Weights of a small mixture-of-experts language model, trained from scratch on English Wikipedia: 24 experts in each of 8 layers.
Below are experts of layer 7 (counted from 0) of a mixture-of-experts language model. Rows are named router (the router's row for the expert), gate (a neuron's input weights, with its number), up (a neuron's input weights, with its number) and show model dimensions 0-127. Each number is 128 + 32 x the weight over its row's rms, rounded and kept within 0 to 255. Numbers have three digits each.
After each expert's rows: "comes after" lists some tokens at least twice as common just before its tokens as in all text. This comes from a sample of Wikipedia text that the model never trained on. Tokens count by the router's weight.

# expert 16
router:146078119138121068146098107123084118147170116154128156159133156161170147095115123178122133150145123070147119128093092142133105125090114112146128085134103154174121142137153107111092180065149111226159091124114126084187110094118122040090182148152115168148135172107179127125137077117174161113167123157191030139105117120088168139149184145087161096142048116124139153117144129140125114132107
gate4:125088146124190181099113100109136212117152140159134116177113168141135102111121158160087061167151125102124062127091131155124141164148146148138078116080089159173129151101106115104056105099150158123116120127135145090156069149119181123116102212138186132071133091080139082160140157128078137170095137109151106139065131093057094156103132140112150159088150122144140132090149158125164158061122
up4:138112081157159103199177133183111130116108106138084111092077164097118121157097098138126136118074131126091137120129139111106138067118099165125116105146109070076077109095115177177204152150102137168158186128116107088165133105118121188113104127087103084128101162152117098160120201096116113103157079089133101073127082151132122143117103125158156156130151136116077122114112109165104084019087
comes after: " the", "-", " \"", ".", " The", ":"

# expert 4
router:057106131143106199081114113146158128144145138166148100172156111128145124149115150100038104127117141106118144084146153121145157154139119182124166073077095121149146112146089132132069139191124117142073137093056159167105104194143166125076114144113116095134173144186163116141125133122128136175062129158109194186156180142135133145109133155142097145180100112136100128131105125084148209090176
gate6:085174135108106129113169098121108086110147114112204129147171175099106123101164141140126121127114131208128113089154138094132158140171135073086182148101133134086126052120079132150164165143094127107124154189127102124101086133123165091097168136113125137139117110147137057112085129108073138133067144159115124110145161099090120159096127121154107059145119170087056116133206174203095107176128
up6:118196106121140158183101186076132102159108122095110150137092143104117118094126147130092151103126150127111135121147155098171125138171099135113123082139073133089094091076180097158175120160175138087126116163198177134086181140096138095061082171145117145059122162171121130152130118156144123064159162095131108141133146169091119110160065122140156115151180111181108047171077147092137128139163
comes after: " |", " l", "l", "b", "w", " L"

# expert 14
router:101072102106146033125105135175134146181118118101127133116137120060131135158159102119199132123106159140108066159119116087214066142122112097099130169154111154145109143204173092119138156190148154137123122170182093099154164104122106206056111142159102155145123100134109156109066097113168153133147113102150144112148103132160142075146104112189111100101133121115137147075165118137079141139116
gate6:099143147076075138116092134141090149139162108162107105078118173172114221135152155150160152128146027145133118138108106101106166128125108113171097092137133142111143148136086163151075139141153144126100150115105179182103120168062166116127129101143087149090119080126130168140118146090110118065085157121147115083152129090122140027129079075142108117133105163149156169111192155123071143147084
up6:169090127129106105135170123130121119159099089197181127125101149123083162196107141156129150124152120124156151066141119146141117087173136178136136108111106136133135121107136092069217177113144163143117115157110132075137132121102088155019205145109128147128065143148068113179133125105162122125173173151128112100118157131206095111146137120055099193164128139126150117139157125134138101100080
comes after: " |", ";", " a", " and", " 4", " 3"

# expert 1
router:111157136136151093168131110159149130110135097045122095116126129119141106098147140064132125128125107144112098098136170109090140184064136038083125142146105118132139172133138179161141125086174118171176134116114089144133058068124120159096179106140137147136126174077108125173128139089127124091178136133143201114204172051096132143090193142096148156070133130114135119183083157150164132145134
gate4:175070123153069159173120105093134124150165176100178160129127116104091148185179113108139132155186099156115067155080107115111123125099082123163125233200141037126081153117132085165143170089121116135101112068153061123128101126154115103070168134111136144139123141076147136145146139134092119151109105166087123125128110177087123085115132090173087114149116125139139152154140185110124113153123
up4:111111171130137146176112167141043127132047127101130085124182178132139145108150134122130162126112128121164129157139138128098101158156056121123114173068187145168113105145116157155070131155117093194139127123161138087152070101153093095168150121198129120124181081168126109138136150119119113135076155115126214172164154177129156108104119102113134099098205103104103095170150141134176181110148
comes after: " the", " a", " C", "-", " (", " B"

# expert 21
router:073136129159170160147115120082133158124141131129129158100111137131095115108150123073147103148116113141189096142133150109105135171129164083113091109093124120088077161099107145110130112105098110035120111114164054168093154119147142149167163153101080170120213073142128115122071102182161140166177136134068037104094098141107083095123128170151084079099179125084159111176117163116130138130115
gate6:105109118142148112126119045087124153097097174132156062136114110104089126102144175091066178127103157142139072110086105171060138095120109115146123112157112170091130121194184160141097144122143092078113127121145108088130132105133115120132071137060095085131147118195120128096141172091153162118147070133108031176103173122217149179099121154131151141135088102160117119144128104117120142127149
up6:121193151136075118120130166082222116103058075175104188093190162168180115137113123155116182142115109120122085179134158102192126129140135140154074129103134087134124160134085095115145171113082166166126102084178128152154067112107114137130107078142164126093156154135167122149178089132069146135153102169138119101144138121169100142110081102084156095140114099151114088115189137111105144113164
comes after: "\n", " ", ")", "\"", " 0", " 1"

# expert 15
router:123173172109120106114144096161107113122117155116151131140202109079099125102138138104209187159117143131114132142126092113127141117154144131137098101208116165199103120097062145096101080088168127091121115136178162101172176157072097126117053132131154195144142178155121182096179106142107118105144079090118135093125116168083113158134194161094052126149106166112108135111104123146120088149103
gate4:126131135083065120150094114104136085132129068123140147162149203086097102182105113115144153087135106126079094104132145109081104223115108113093127106170175129134134145154158109060138070154111107110122129114141140117088133081129160167157221187124131115083135157120108166151160083111181173136151141148185152075132112141128106101124152136101087214154128153130158162136126145140092065157122
up4:122170121128138131048154124159123101165081142158128112125154122145121200075146047152145161145131133146136128155098095082071108134158152149102099119129160120065121121104113094148092170083129158170171127106121146098134106164120128126117080124202113213101102185133097199143150148096167128172120107169136109129184068098075137141082092140159081119052124103127172131164150127155099139111141
comes after: "|", "-", "\n", " \"", " (", "=="

# expert 13
router:134115126123122154114149134096119142069159138158167152147154110164154139148079115150135108140076132093131183119113094084098139107128126166160124116135165106141133111150175127082087070105118164149112156171103166107110023157165114143104097133118150133109130158133164167153074086111107149080036169141119127094077085106142101126117097132110044148168113147145140188109103203097163097210143
gate6:078163121115158113224077107129159133170123109157114104179151147115125049072139173069168131157097096139114146084127125154056135100137134090103132127094153180183173105149097123162083076127088133121143179100099098092086117110084127153133086150117138103196127109124089193157164169114116121082086093072122179126144101143105134103112119088154079123108154100145126105171098106143130104108152
up6:102086130175162088142144087105161121101109185132125065173163071155155148198149103131094148164138130056158107092158131113120156133170092147124136128138131139128127107138140158147122167100163150080085150161162159196070152182129046147123103139110173164163136135105108080170071158164164052142072105153184150112108119162116137100155143145152095159175097171155159095116120136140125152104151
comes after: " t", " T", " f", " p", " g", " s"